Weights of a small mixture-of-experts language model, trained from scratch on English Wikipedia.
Size: 8 layers, width 192, vocabulary 16384, 36.5M parameters.
Experts: 256 experts in each of 6 layers, 48 squared ReLU neurons an expert, 8 picks a token.
Training: a variant of Muon for the experts, 5414 steps.
Below are experts of layer 2 (counted from 0) of a mixture-of-experts language model. Rows are named router (the router's row for the expert), up (a neuron's input weights, with its number), down (a neuron's output weights, with its number) and show model dimensions 0-191. Each number is 128 + 24 x the weight over its row's rms, rounded and kept within 0 to 255. Numbers have three digits each.
After each expert's rows: a language model's description of what the expert responds to; "mostly gets" lists some tokens that are sent to it at least half of the time. This comes from a sample of Wikipedia text that the model never trained on.

# expert 60
router:130120140132126122115135124116075124138131136083158108156135133083172159157175128084158158131109150121133140154120131136142078129104103075166150125113146125127149115103073202103092122149103066118135099159138154128137119159139143126133130157129143096141107117120127124142130124073143149139141107124128136129101127106158164109128125116145090096115129135119107102132139090131119136155131131121068132160128171145101183135149120123123135128169126115151080131102104126122093115092141143116106141168094103114139094121143121115123140111139123123141187142110108073121140168082120084133
up4:100115080192117122072115095105099106148147121106137083127146137123193137137148136109124129117151112133081127149105163124133154113126108137150066142111116131104130133155134120138130149098132108144139141114091128111140120136135120096146109139076149103142154086121130145129126154133153173122122133153112104115129123131169124159143117113124123109101139081153106100108120058122169099094161162120110118139147149094090152124158124150114161138084089126133157118136095158165142110128126118150097138125125170124101159102107136067100111128155100143076105134132152139102092156108123119103
down4:128119128107127164119123157148143110151130107175145083128146159157130094135128148139115136149152168087186121158139156130122130099125127143125126168105131164125126149151095125098134139112176141170140133161111126132150154152134112110134117137173146164111134144139130130131113122153108114116150137132178084115120137136107165173111124107096135086139128149117160177126148112072097115146133108132150131123137156130159183170162115101123121117109122167132070149108138159126151111106104109125126149130132107113152102105147133119104120119112118178187166127112123086148197186144122101153
up5:113156094144114126132133103162148069110129131097094119111113141142142149147115149074113142153184102150165136145136108135152107131094162122159114138113137132143112135052125125126122110148076107160142133148117121115133165137144078141148146136112157133081130144150122116126132115149135176130126206112161129119106187138134139115124157123115110151116114145094139101125135119162120130173134132109102128097151097065168142151115134181128156101168117122117156170109090127157138129113077124121146099136148114125147108107119094153145132103075153115150111131141090146130115135146130131147
down5:121148107140159137120127145119091099145135103130141117121159163131142128148135120142141153115132136113116122177114104140090118112130112181123142124156147123132096167077149133134164161151136145116123124147109156138128119106114117139139093137111117132140084150118138132136103111138158153112096093136078129140110157112147106136130156113170151112154115118104144070096082141123089161135119105122113180149132101158110082106109144119101177152187151076130134122166141090142146165104103111113133110160130140176153142154160125186167141132149067092113099147168124140118129122166132114160
up6:134137156101115099142105138147108087118112122105132150156106130111179140132134149114083134126135136139117137102145140136140103137144072141116144172161162125110120116097113150152148148103138080140157128129089151133139156173128165153158120152134139103089091098132121152103139159089134140112136130152099102120149093098122105108135127095106127156088112138133095084106131112132124125098143115126133153116128158139113145101072143137201131108178127119089111169119108160122105144115157097122141051135084096083152112169140125144168130147146114136124123130132161129112107142071134149145
down6:138135098115155118117125108131160157156149085134127102111116102175194095081118159111150141111121137160118129095153137135137117145175111137091166145135107153118137130139183136107146119150186120136086103065152167118158123144116106134111119110133066119123181158116117144146152136088134101133134088109124120099103121104105155090102187133131102140129123146157115164178128118164110113106147104116116139107094093138102123117128093132118135119123147158146163140155110132143119126137156158142141136083137139130160135144155154151103123102140127133155123177153165123145126113085104134118
Description: Months in tables, date lists. Month names in tables, infobox dates and birth or match dates, typically "Month day, year" after "|", e.g. April 22, 2021, June 29, 1999.
mostly gets: " September", " March", " October", " January", " July", " November"

# expert 43
router:119089098148122143157072138098100119137192146102097160104130153113150147120164128109161142120134134108150131121101155128115144084127125123113123117099127113131138176114134146084151103111115129104159130069084150138157113105120141134129186099095156152165104135105158139125106147092105172073082095158117092155144096091116136107139135118121120079102107120118139140137153109147147165184088146142078113116107079135119131138160138135081135113124123092124087063120135120122148134137100152105119131150132147132137123136123125128103144155100122119111116118141121155113108116143133154111
up1:154106115111085083133146138110121116155152125131115144140137121111161100124157140164152172118121155155120128164172148094109107063142078090137101162122108130138138154122135119122142082098111146119118175118141144122149121138161140159142128144156126104205136122115108148125157134117189132132108145138135129097096119093119149152110145149088111135137148142137156118147148116097120137105199122154087095159132111143136128166112098129088121125111083143167161138099127154158145131158123119172111113141162141131092094141118165114117138093172122140121113140118135141135119135179088125123
down1:132152123128120084120100140152144115152110086148108126102135137119115156162159118118113111127198116067121156142127148085121110105142076163148096124152136140113147136099156188089113118196133148081124155107126137118090120133145154146120105099143128097137161135127102165095112145134136164106110117125121097079116107111127171141109099140127145154163172144153091133156141102166096126119160107124145089154096125116123160112113152122120125161115110123113135112150161119171109125156163124130140163100152161119121131110143177102131186122122141117124117126144137170096135149135110147148
up2:123062127127128137178103178106038115147179158073137133121120152108159135134136106070140128124105148115140117108091140128134128105117141123103114102100144100153170138098124147100139127108132127103152122119096162132144109115108124106126159107100146134160140130137134133074099169112099181111100107179126113159123078106132156105160118117091110099157113119125135108172155125164136132174105152174106137117120089125154116130140131171093137122112138118154113084118121112115144143118118150083119118155117127103133116137114103145104153141111123095125121125139136129127092113131116165102
down2:212152203130073121101191082206114098088050142165131119148096129136117111113112121161141158126152089125143124144139144131145124116159134123157125115159113126124131117154111118136112160134115113146110127122157119120122109100124172166124090110126115124094127116096119116170139112096160120157139119096156116116097157117158111135121132133147127138113134137122136098094101145086123148098105140114120128110130172126126155132109117124152118111159113122093122155131133142126109127131152087150123180099129134135117166117152152114147111124110136127160137137141115063112116136096120123162
up3:157103110109142130142138177140154120115136134148127147189124121123158090092100121180122152086121115109139117080115118112104174126160154145134123083133188090117101115096154158117162110109116142098129101093103119117153064138101133108108154114083139140110119138143125143096104143098117125101135101131124114163120104129119085144088121186127121128156140078143119132136124104132129109122121101071142119127151106142164112113116129106147124111100123114114153117111146143119146110127119154143129121147151107116154129132096156093093106103093191092104148100156156096134067138110135127142
down3:115120099152107117135147140110160180165166171120104157075092096151140113127121150094150100119134077145137110110127172110082111155109151147080160120140125136106083096119147103155093095099138129111160131113087123158152103156134141147111145102119118154165145098169082116101166114126151093099155123129126133109144134121131141101123140108142102146160171115143144114113137116106104132123098135123145111120152044143154145149147151057124116116141151092103152130124132141107142122126091138145113134146131084119116152138141145140134125143165119142104163110166153114107139155148125095149
Description: Nationality and political adjectives. Adjectives of nationality, party or scope before nouns, such as American, British, Republican, Communist, national, public.
mostly gets: " American", " national", " Republican", " British", " German", "American"

# expert 48
router:132103149179097110113127130132121095123144149120129139138133153129152169104160091133131183176107138085141132135186136170136146116150124116101132161132110122090144168130133179095163144126080120076137109161134133094165088132071147141108124143127100136121116139110140113107179137120126116115157122143121149146128114139169121147154140093162086146138155118144155116095159087156136164173131125133109153095155157166125134112121128126113147106136116147123141101092142142081152104095148086118123145115125143125126131163113135124084132135122171112134113110068146118102119145156109102083
up0:115144146148115171130131151175142075156152162129131110095156143143117139099136138137160079172113133131148087136114093164167130157120117147121141159126138106094152132077122148158071120132125117091130120152142158133138142112154127158110147119123122133131128146129125122126144155084126140139110120192100150162159102115174149111130123107154128086140079101145121103107119125114150144165130176147126103111123131128153118133095165132122138133126124133095139135147093124129075072111111127102193168073124088144143131144184134129115149128112140098117087112117130167111123163119137095122
down0:132096103149181083099120115080105154173169114131123121120139132155133146112131141139161108140132138104122150128075198106106169148138092115146123158129160127130127129134105136099100139136159074120112129140137174110110087130087137117116107133109125153162117138120141077103121103147116147162140134131123091137148180124149134146141089119188151110138165123114121159157099123130133145139158146132096151096112124099166101129144124124115146105109115123117136122162148121153088116104129117144141150107159115150139105133154136149171156097113109171158122132145162164112109108211132129140
up1:124109136123124138141128134137113109150134127116120174158097132122119168141118098176171174115145153110122117116113111087134149157082152138105114118135125140127112150110112148160141123092124153140137079139124124123170117080096177186137147145130143159132128124066127152147162068077128124103145118149086115138089115094092097132137190149120160105128130127105137162115101101136115131094142105128127146081163119146152097145147145137181191127126139117134159072121168112108120103126118130101108117144108138105130113126145114128088157140137147119128157167134126130107112104165116145108
down1:098140117171212115130102110113137148154118090129110136101165106134144132088117118120094162099101107129136140136165115104154123155089130142103116128142134110104137136119142146151128103134147095194131117121146102123131136143099125139123141166121105108131122122117139170143164129151153113162103144145129106124139168132082122135138167132130170141073149112159204120132045128154110113132122093131152106099158159102151129149132118123155165135151136168148173123102181141116112113116116139128114148152115131108087163114128139128112114129122126134174108147159112171139157133117087114123
up2:171138077152137114136146152119167118162166120108109156120126144156168133146119134090121094102084121106146096113146152158134108066093158121119090110127104121132142125162128156123155159155141126120137150112107148135135140106083148136127098105108145143099153124147144092170147163113115138116139142157124124124111094113139138113163132127125093125105172099145096137106109073146103119155139113142135162108111100120141145140108102133093081138133102153103142115154095140104145127128085114095084103114113085079093120167112131155083163142167152130139087148096148100106133170122143112157
down2:099098159093162094176110112141149144144144110140097130153129110101115117096114098112109106113109143116136115119138106118098135160098131136101121116139117100132100149114104103122114119140072124127123118151123109126109142078155173089143158150180099158102121128128109149131151149171150089100118135153186117114124120148157143127101096131119128094151138098159122168143106105121169124124117121116147101143106133135137123164174136105124112066099113165082124147154114104112110134159083103113153130097124147117112171082144170149117175165114137142106142152124158097134090184120159120135
Description: Noun-phrase adjectives after "the". Adjectives and nouns right after determiners in noun phrases, e.g. the national, the same, international, Court, Council; also it, him.
mostly gets: " national", " it", " him", " Northern", " human", " social"

# expert 56
router:135123173158146100104129140179114139137190140130134131161111143123166158153154129071089144153111177142093105129176122155153108090131169117154124100088154104135120161116075169142101122102120089134137150133145159130138121101097128127129135107132115146106158126095144151123137125111139135080104133142124091135058131103142129118092124139074134102116121133085118102104121122139105121124119138169102100128162142120122151116148123123142136134133125104124080137096101135088125120131133137076142101097128140121139107144125137112133150165082096139170167101159103111151090134104098140154
up4:178113118167100118071118092129078115154146139132101132135116114122157102127147142111100153170150169102098134164169111144136137102122164116139094132098113163145104134167074126138107106123105130171116139149154119107104112093127145113124093119125127158106116077165139101134130104152140133132091131129140113136140068126152085106130123144105107065119135107115099104109135161115116125128099109132116076113155118083079152130117126109187141129123158094143137125148088166115136124137116088110122148132123109159131137126112126114189155166132131156120110146141147122104158148141099124161
down4:106142128070140117153119161148170144163115110148080119116146105152127112094140185126108120111143117153099138088168134131125081151143138131121143098156133124164172083117121117118141103143141145155074123123087094126127076141098124188122104088121077131126174126074120138085150159134114053155105125127122087131163132135116147140112149108123147138130103137139161171153085126142121106085150164125109155151120136133119123159094089102166116133105134144107111144126138115140137156145140136110129123095149123138147124123123148150111119128131143136114149118169141125164133132147126140073
up5:128105181098106127117091143121121105122123188105153122094114108132168129084103134166106126167082140112123155161125180136164133093136127134164121103165165102126107115142101123174111137109121164106188150154122081129117152148102130124108120122088108160111128088100105106190147134104172114127102131146098082132144108117090124132148160104121134140107128131141138124136084088120135140147164146135136154104127121178146095092079116136133160126155109107128142149152102128103113140145149118134116085111140103128146145128138089161137154105138120133135115106143129158146112134080162117115
down5:149158119113109145130145110118130160158110110132118153117138074156171126136130075068133113103088153124112120110158140114146079163091109096087188120108147151070138097118090143110119190208174065139099094094165114099124147145150132104126132114165126075120141094164125143137156133115119127120148161138142108122140142125091171119112183132126133158150134116129112133136122116160111136107087137158135140132142146148138154131098117088130118164109117118155149143090126148095118133102133134119106134127126129098163151119106114125121148119127109129137126122152118126154126156125113133135
up6:171142142121130105132143138102090121151118175134167115111165130107122128152083134100122141123147133121162101131146126099140164099121088108120139142140150141112141141144136137119136104108150152126126158156139116104111137156089183123157161084129136133130124136156159094135141172103127113114113136119136112125133127074150089166136104157076113115110111103180100141173109117152125176146127148118129115140154152128078078124112118111127145173100133107083080108122123155131139118059116099105110094107113120132132135164070097170152160134152141124158126133158103124121091125084111132153
down6:092099101075168140116127098171166123158149109166070126106163126159140148126097130103108097127115106158064123090158087111085125140148097104129133166083129117159108088092119144153126146101118119126121153144119122124119144124135110110124114100181125143178154142142146123137104168152106111150132117121100127089163182139111140126159075123131138126097136135095134144131172117141108117122078131142110077095160096115162092121138122168115131165093101137140139128127143139092156141180124148125132149105150103131126126101121119137134151127137138140109088131116122156122096139140131109126
Description: Digits in numbers. Digit pieces inside numbers in tables, scores, times, coordinates and money, such as 1–3, 04:21, $15,015.
mostly gets: "000", "500", "83", "400", "01", "94"

# expert 37
router:125138182137105124111109139164112113122153156144148167157080137134195158147139125096108150163106139175100106136174132133137106080149124101168097091117161117114126162119104176142103138118117090110128144114129154131121108108103128147152128123105133125093160103107085116131142141087138123107126113134099094128098125114144132125113176096102110098182119146101128128124127145139122138134093146168085106125122111110137159128113137126140148126138117087093081133101111119104116182116136157073148098111144147104152139163119130139109150166094137137169132094139086105137081163143122134128
up1:127112086127107124155137102150192114129152102120133140136104145149153102131173141131138112155137158153120115117153104151099134123169096106132113154125132098095122121115147140150144127142109111111118122110095142141103124118122124115131141144075133144113082166125129111111109146140142187077124189148121147137115112123082136133112132118173149135153122165118062163131167125147110137128130136115120105143128168109127142114135137116133138079178110083146143171130097127174115133123146126120143162175091132107122133102126044088096101134119130125152128113103166099139091094171117108112
down1:129132167173184162143104123114158177143161123141160099085177163141147141135149124145086144115135108112108116178135121154132109134155160135121137111088133151155113147082109127172133115165076108145124133179139120134103134142113085133122107101133130124105110178155117125157083131157126128136135102103111126150113110129141131107123147152149114151129163172093154121124107169096135166129109132101151142145171119110141134100142129074102171126155107143154114126098153092128174124076121133119143122150100124106085113125169138112165133115137096122144105117157109129116113103089120117146
up2:112100148113127089091110153114092113172154150119081119151138160115171083176146156102153130107132124138126123133121095154121116114145120101124160184136154109140115117103075091145155094118111086170115156115135106149147089130144122131116138125123131112147143074156090167146115128151146140129132132124129128145148148164095133150126103119112129134100147108140115116119153139138128122109147108132112118130112098173122184192127149100123205147124156156163126170150135126125134128119090105111145167109159146153163113092146171108146146136095150128113151147121156097139111154108115164159
down2:085134146088145156153170150117144123125108092162083114163122152148149119094147116096098115104090154144151118136143076125150129115083114115141110149109101102137163145136134116119129121105113112155124131132147107118184110106146119162106141162088152133125126108085143154102149146163073139097149134149147139150158081118134122131102108123117152124126105134147130140143144111120077093127099138110117159147142095104109118103107133093167112122133086100117154163100096099133119110114162130124144122156140101150096113167086128057104106106123120154139127125130100126150117098141123171196
up3:160123148104160165153144125108160129135122161155154139106102107108146080097091081091100118132135105114168095110161088111147126125093148146124161144143140145106154095151094141111148093113197122142141095138124153118128134126090161112133130114118108115157145134161110126140116119103117117140106107095124157181122121167152115135121082154125112094108102130081094119122169145077119161102093121125109142135104152134187110117137101129156122170124140145140122130090143141123136127148161087124135137142109058146131111177126143158115137144160144127152107145114093126075150132116119137141
down3:059171130153146090153131096133156145162136076127139124175132161129152109142080160122102092133147125170096138097149140099142152148150115073097131095151149129126110138115184093097123105138131134133106118127123115164140101123074130115150128108174140130121161126117110125127147144159153102101121122168146176089124170093120109124132150129112101146127111140153099121142100189152103120147117094103095079116164097114135164148128140153114100112107125132141176135112113123098141157124111147101101130106157109128105136136101114138164100140151136187152125141130121139145140133102124117133
Description: Digits in scores, figures. Number tokens in scores (2-0, 1-4), records, tables, measurements and coordinates, such as 000, 500, 76, 96.
mostly gets: "000", "500", "83", "400", "01", "94"

# expert 13
router:153117096142133109136140141162101116132161123117109143155153167114140152156160120093123120162113155168131115138127117161128138129120172130087115108113142141159165178109118172106102101103076145141131155113115175125157114107139151100102104119121129147126148117120170149103140165090105163094070103166127101129131130114108125115128156126097122099138103134127120120174142107134140144173095141177068100132121106142089145165116141146114148112123110150134127106111134112083124130120110147060094108159133148126131083151142156141094150171133158128118165142140118125138083146136081120124
up4:123131139116127145150150137107144113131108146119128211180117131142141137114150118131124097140119123136152055148104132062137177115135125142120113132135134089086136144122146124119126108101157087131134103128134114094128165073122086134112104130129137172105145137119129163127104102157115134081130138158146109108164102096113159124121141118127133163168128157117146074068132138108144145137111091161133060110121127078124097091092130135091147112107168089113092094131112147109176119128114119145105118140112112128139109099126100104113157124116121107139125162127106130146105116108124112163
down4:121123095102163135125119135100125154119144101101114122113074137115172147135109148079119108123127117111069136142162126104117104178087169167104138105104129118121119128127130095110104099116129149090137127122156160179117083129137117099164141162087125145112126158140062144123128119107132141128140122142138158144129134153131101137149137164138116109151119130075103130166129139120171138134118140137146095139137102087105126162146126157069103140096143117119137099090118107093109089173135158146100115139125140117126142177185103117138126155168153111095137124097123188107109115112096127142
up5:096116128114131151121162147123127081157155151114113152130138146144121128127129111128174146159114105082156127115093178134181178079103113125159134161080111118118150163142100136126094143116084130124130122127102134132112120158143126074129140102096154125135131113092134173136133141132097143145127058130127149135168137132141158080132143153139127089160094126094111140132147135088124137115110136124149122127134102124143117136172149169131183086136109130076151160130171145119078095143127101104153153142109121129118119124100153128139163187118142125143123122122128147128083146119084140092
down5:092097104120158158092111149113175168094184150111132106107134119096111132120136182114157132146154119092163101110135133153125162120125106134103144145096099140131129175076107148121166137165163098130138096132089153141132129146108101126121125130121170120147104081168126164120139106131132098111146173103128077121163117125128103098118103133172156135090109151128111146139108092128121172119161130150129137142090141132151123149172137107091165138122145101097134128131097085110141120121110146172142140104139093133137111131075150141123148089149099142096129137163159170128108110124132131124
up6:118121145130113094139141144136100120148156154140140074124146137089147146148151150141149111109140088150137132151142159118110114109141115116125125105108107151115116147115129154121114111119134133130139127145099130134133140164146144128101105115146151100198123138187106180127096141073135125070146132154147129129130126138162102156134125151118103077098073117164113114136141114124144115153056131150105124151120120156079106143135154135089146132129110184152131145072171149137134150104164108137119145109140084124134118166121156169098151146150094170144114092105066130139141139112114123090
down6:143082145115161140147168200155096126158147085131165121106149110093110132176106132125112104091141098154119138126121153111143150122052103100137130112103128147155094105144139135107121104129120070155168118138095161187154124120146131136135142107152130116121157094121146139149128167144122113122154133156143106087140121090144171119121117146124164154127123148103144082143132138128137140096184126077143118118134089097108125114125090170103108139112110104134129149149149119190114142134114133169128151136174086156129098111121145088113141125156118135133140110131160143141135116118116130141
Description: Pronouns and digits. Subject pronouns starting clauses (he, she, it, They) and digits inside table figures, scores and dates, like 3, 169, 000.
mostly gets: " he", " she", " They", " It", "It", "He"

# expert 0
router:113149178102093119148138115146072106119108139088137126138127106123103114141139108129130134122110140085123118150117160132131091141142146118161188132170140115168140155095100127098107150129099144176118089111123130129100129127160106170112158145123175104137103155098118150128098118086112179139148094154109105131093076139116143093108139114079106126120084135142115127085148131058100139116101180134126148150140185107129170152157125128103143105133138128118103134117131148115131153116133110099087160119114135128145074107123148109091084116136126147125146131136100120142139149146093128148
up0:122138128155105131099139137127126136149154201167097095090147153114187106104129124152134142107131102118123119120121122120149145130117142104160138090122121122120140130128160130084137152140133096199111144122146131114112149110112131165123120123112160142097101121117134136126147124154085160163107133085180107127169126149147160137108100107143066167107156086108125168122157133110088109179108155125140147119096100114119138114114124113149073135136129177143102168115102098138127090087125110103133126135127125095139105110106116110115140085159170094155146134155148149129122120068138116125
down0:137108105124121113107075151150130158140123126097124129113128123130121165071103157145124142133165112115090081118098168127156118113109159156149161159129128091108125142119111102111111136086103124111145091117181130107133139129109148116153156119166125134097184105106147117063093136107109122127142146101125166086063115109140141140149127094180135138107143078167128091139131091126097136102133093102143147120121106112143127132167125120130123138085144154146109136125128078136116158140142109098077114165134117127128128163132113137140171158121112145119109169140141110127134119192159113120
up1:097089144140110121153109095157104091100136117113111129121145162118133121121189104070165122140097108105148123110129163128119107116157142146123109146183125138147118130084133114101122135112096117128163156135131131128128106145159118133081148122135120119134171155155102110095162160151143161107133100113092099108148141147116137161139130150101121130141082114137096151081146159096148106173102137162082173155132160188118161109143150141073119101168071119126103136086128142115170113117104171131171139126142131119118104123164095147138104127118130117115117118133144113160137143145112155134
down1:082123135107109137125148132115195131126110134087153127132108128145146172136129107144098116103131127142138130139141150149113140120135120149185126145139176125138101131137119095075146131140128154150132062115065150114128092100138148168169127084121090089125150137170140135146142110126123181092149079144157114117178121111103144153103113163099154113135095148127141123103152137109136157133123133095080149171126108175144121122097112132154120093142074086128134142079120100116141134133099157094108156137150098105122112138150096124132113163142094141138159134152143123129152128148101132136
up2:113125109108128133180082153123121104130149155096107162122106109134138122098148186111173130150109093130112129123113115111138083158124163095138100165153147127181111122079123160092113109122101106135094131128092129107105109113172133123110157124131135168108163158148155150143064102114152163163109131102144120159122073123110084093147097113142123148162126138113108100128151182156112108103127140124089158140082142153140118137123127131138110123142129130063097155105129153157130122086132114136140152144156129120150124139123146122103140180095131165153137133140130123166125099098122123114
down2:131132072128172081133129152131109111128185075140128141107130133136122130122161129133106155141124121099118158167138147155090153131120176132125112171144110147152095078199171106123106111123135150132134125170165103160133126143081113069094118091183117150099101123119118134166140098144131097107137114134080129111135113121141125106170098130085143129104153132144139125164128112101075133094148112143129160113148105108144135111142110137113106137138160140163117117146149162157120145135117129138144113122143126133146167152124138158101154147143152136100075079115167131115144129125096116122
Description: Month names in dates. Month names inside running-prose dates, mostly after a day number or "in", e.g. "11 September 2008", "in November 2018"; also "year", "War".
mostly gets: " September", " March", " July", " January", " February", " June"

# expert 12
router:134111133159114129118123122173128113125160162112104156148107138133163135118158115127130130144147157088126129184141144147137145100128141084173131063152174140145141140131117137108176161148128126132128131150097107109137133099157124159112171114117126179138099129130121078110136127131130192135113102133144147160130136143135163061097145124094157123097123108093102134145131112106171114136098137108095135143104137175098130133151120146162098094133116078139084110106130119155102151130113118121138132145112104148108147133122141146132082170109135124184160107108159093149091129090113153164
up1:138151178138117153114114153136125118149150161114056133114113102106096108102170162118103132104120166107099160125131135130138157118138115112117123089103102156208119114142094105115096112154159121170138135118127155187158116091159133162125160106107174139111136114066144093099138168166138112152104132126128147144116131162122086107126128136139115115118096137079118143134128077156142104124119152141111168138108162134113125128126156093145102128138118130181083138096122108127143146120146076101139108148146116106114161138093139133112128130131121115135127083138119077108132143139122136101
down1:152112179165145113102161127123145126148117180140072128136098099132121123111135117148145158118153132195098124139136173107107114135081130135128097128105103140134135111148114104114112121110133115158166148119143118123176088100132100153133177120147110088128122123114130092083137111109144109119123137171142095113158101133095135135160154132111141124155113082164154122166157147144133101104155113124119142111141153137133136093102146146109152159107084116168165151129129120145146148140132103120149082143132143125118179145108161174139118094117130098110144087103133116102086131144090151059
up2:171124159150110160121129185135100109087148108125156141092092126139171153106153074150114099134135155123153127075167106113108123098173175127119142108109117124116133141173153131097139122163075145136150102149118125185167143154101189131108107141127099110097132119100128115115111114107124151112140110126118146184167115142142118091132111140131102154136127106134110096130093133130131118132097132103091096126116122182089095161125107133112150131151139102136089126137185165096149113125138152122114118133105123171129156150126112138122121130149125080124108127112118103136121141096111138179
down2:134140150096148155164085129123154142161097145116158105139133115102131128132123180120098118137154130132126131131136098126093149100130132157119124106121143149134126090114126131158123097118121134128112110112142145171118167114131102129138101110154091163123097119113118105195153114162094090112148119096112162113115126110107091135096145159124090144111110057146097093137148160145138083087159121104172127080101131149111110116160127116094137157165095109106152138142162152131109130140150172115111152140184162165146173144153127119101119113164102131106130165099094146129117151093149128101
up3:152158148121110121125134123137140126103124130141131129087131122152131148119122132115105126143124105126137126163145111128165126113111144158142100110145120114107153116120143153155109145145174120098069132141141152137139162116147133133138136117132153170153149134116157160105178179103066143094119112106156137132130109187112175146144142136143133120162127161085099108138170110076148161143104092139110107155117117187114135160134145114143133146156104105111049186134150113169146137154059126150144183142123138082130130097156136134111112134114131133158119162117143111123114151136086126154
down3:113137145095142118147150122101123145142154094115085142099137071171122120148126155174100143172145098124139128103130142151165129151159092199160118161171089100108096178124135115102152111141112136144110158103125120103138140118115164131126087126108208185133126131127141102097103135112094135082097071101148108124170145092129154117105105160153107094166132122113161131108098109128129131129104135129108101129162114122130121124129137115127109127151125117119131150129153160150151103111143106129160149106146103130152128120125106149107127138117149161102091151166111098097159093140139117127
Description: Connectives and modal adverbs. Conjunctions, modals and adverbs linking or qualifying clauses, e.g. also, then, can, even, However, eventually, meanwhile; also comparative stems like shorter.
mostly gets: " However", " can", " foreign", " civil", " degree", " even"

# expert 21
router:128155107099097146120150121157078113135157137124141146139090110164143123134176111111141140140140124157114103162089119185128127092110094095144125144094121107145151156137132134196118107128147128150116108078167175132131136122122138129151172121101172137133110107103124096059142092132170122116168115105139140124139121136128135116101122100123127110149111094136167110111096111117134125150126172139137128150131114164146185151165138148128108084125121149067112126148095117151084166137124155123123137167120118158092142127059128127126104134137099138135159119092156138123122133130144092149
up0:114125160136119120106133118148126151136139178120146126106134115153126173127146093167123112160121148122103123098157137191140150111108179075136155149083146133174082107098117133105072148159126165096142147177131137151127127116115132132170096147122113098123125159082131122140066087112163111152116132141107119111144137125107138141122088119116119132122179133114115115120124121156080155137119161117137143101086102092167117133123171138121113106150152131127156131174115123123092165122160133066138148109099125094123119135119105150091128138129152120119141127130103113095064128122127142112
down0:114148180137142135095116123130138151111121135116122086155133160096110152145134084085138125129125128179108146164107114139104131122090155135098104138103111143122138113116135131106142079121121142083168159176120093131130130082134114123111137117142083120140148175096136173152144131094158119134080085084128138121164158126124149108131102136155134158069126136144177124132159148141128137107095142106155116129098102145170109135109107171097139074150118107106120133159140123123166139095115145105137122131159137134101151113116145088179148123151143114090084107136090114130113084164114134142
up1:136116111123074155109116118152107123120152160165106152107119073143121125101145091101118107117121143111114109107155189081165087091117126150150140091095117100174154124100134137111115092147138136134165133164155168133162115127158134123118136166111113138126129113154137105082101116155142170117162100067129123126131129105118127118156127135102137153169135124144114089130127116097088097138120169123110090157098127145120149108136118179094103129137118124094087123100118162098124164096150114122105171133135088148122125153132129117121125135166167119125150070127146090104151129094137139147
down1:106180132125116171141148123102105142097117103131150126144149107113134109124111106098152135105164120152134144182123124152144133102158122110131084139127124077072145124099079157126160111129148136131153136128131158110138139139136110086116144108108096130088115126135132105103102138134118092093160140116104115155160165135168135136104112142115136061095143109114147139151187142124173100127127144094125130108112140140117109108102108092113134120135142119109112120118101152098129142105170150172148133100102165180150099125081056102144130161138116156115116122142095167159094124141110089122
up2:154088114066124112109124092139110134094167128098111122151146130125149126148134104111094091142145152163105157113142111160112091146100092144149125170065128144125096088146103163111125119156159137163164135107133136105065085153130119162142183121183089104119101142130094113095115131118088122067109141140151144126109090142155161120144147130119113138155114124105122138149112139159129066152127150135082131105129139129159146121151123138115125100139119108100140146143141099111103158123119127136144125095190133144141165101141125109132118120162121145142157090098128108125121109116103120146
down2:086102089136177084152129136122136122118144140159077142114153098146123156073140099114125104156130132156121172122116127146112151097132103094118123139164095117092095121123136135147156161108111127110131139085138145142094146157105136113106119104123117119151140151081100126144200092105119096118117140127147112100114138148128147138137165133144119174154087091093120137108148081138126143129154140114137158124091102120139105134134114128095128092167139120101151145158136101154123123124161121159171100135192118180143143155113144151124146106065128111128176115130095125107132135109090120142
Description: Verbs after auxiliaries. Verbs and prepositions following to, had, would or a subject, such as introduce, became, began, with, using, can.
mostly gets: " can", " using", " began", " appeared", " With", " grew"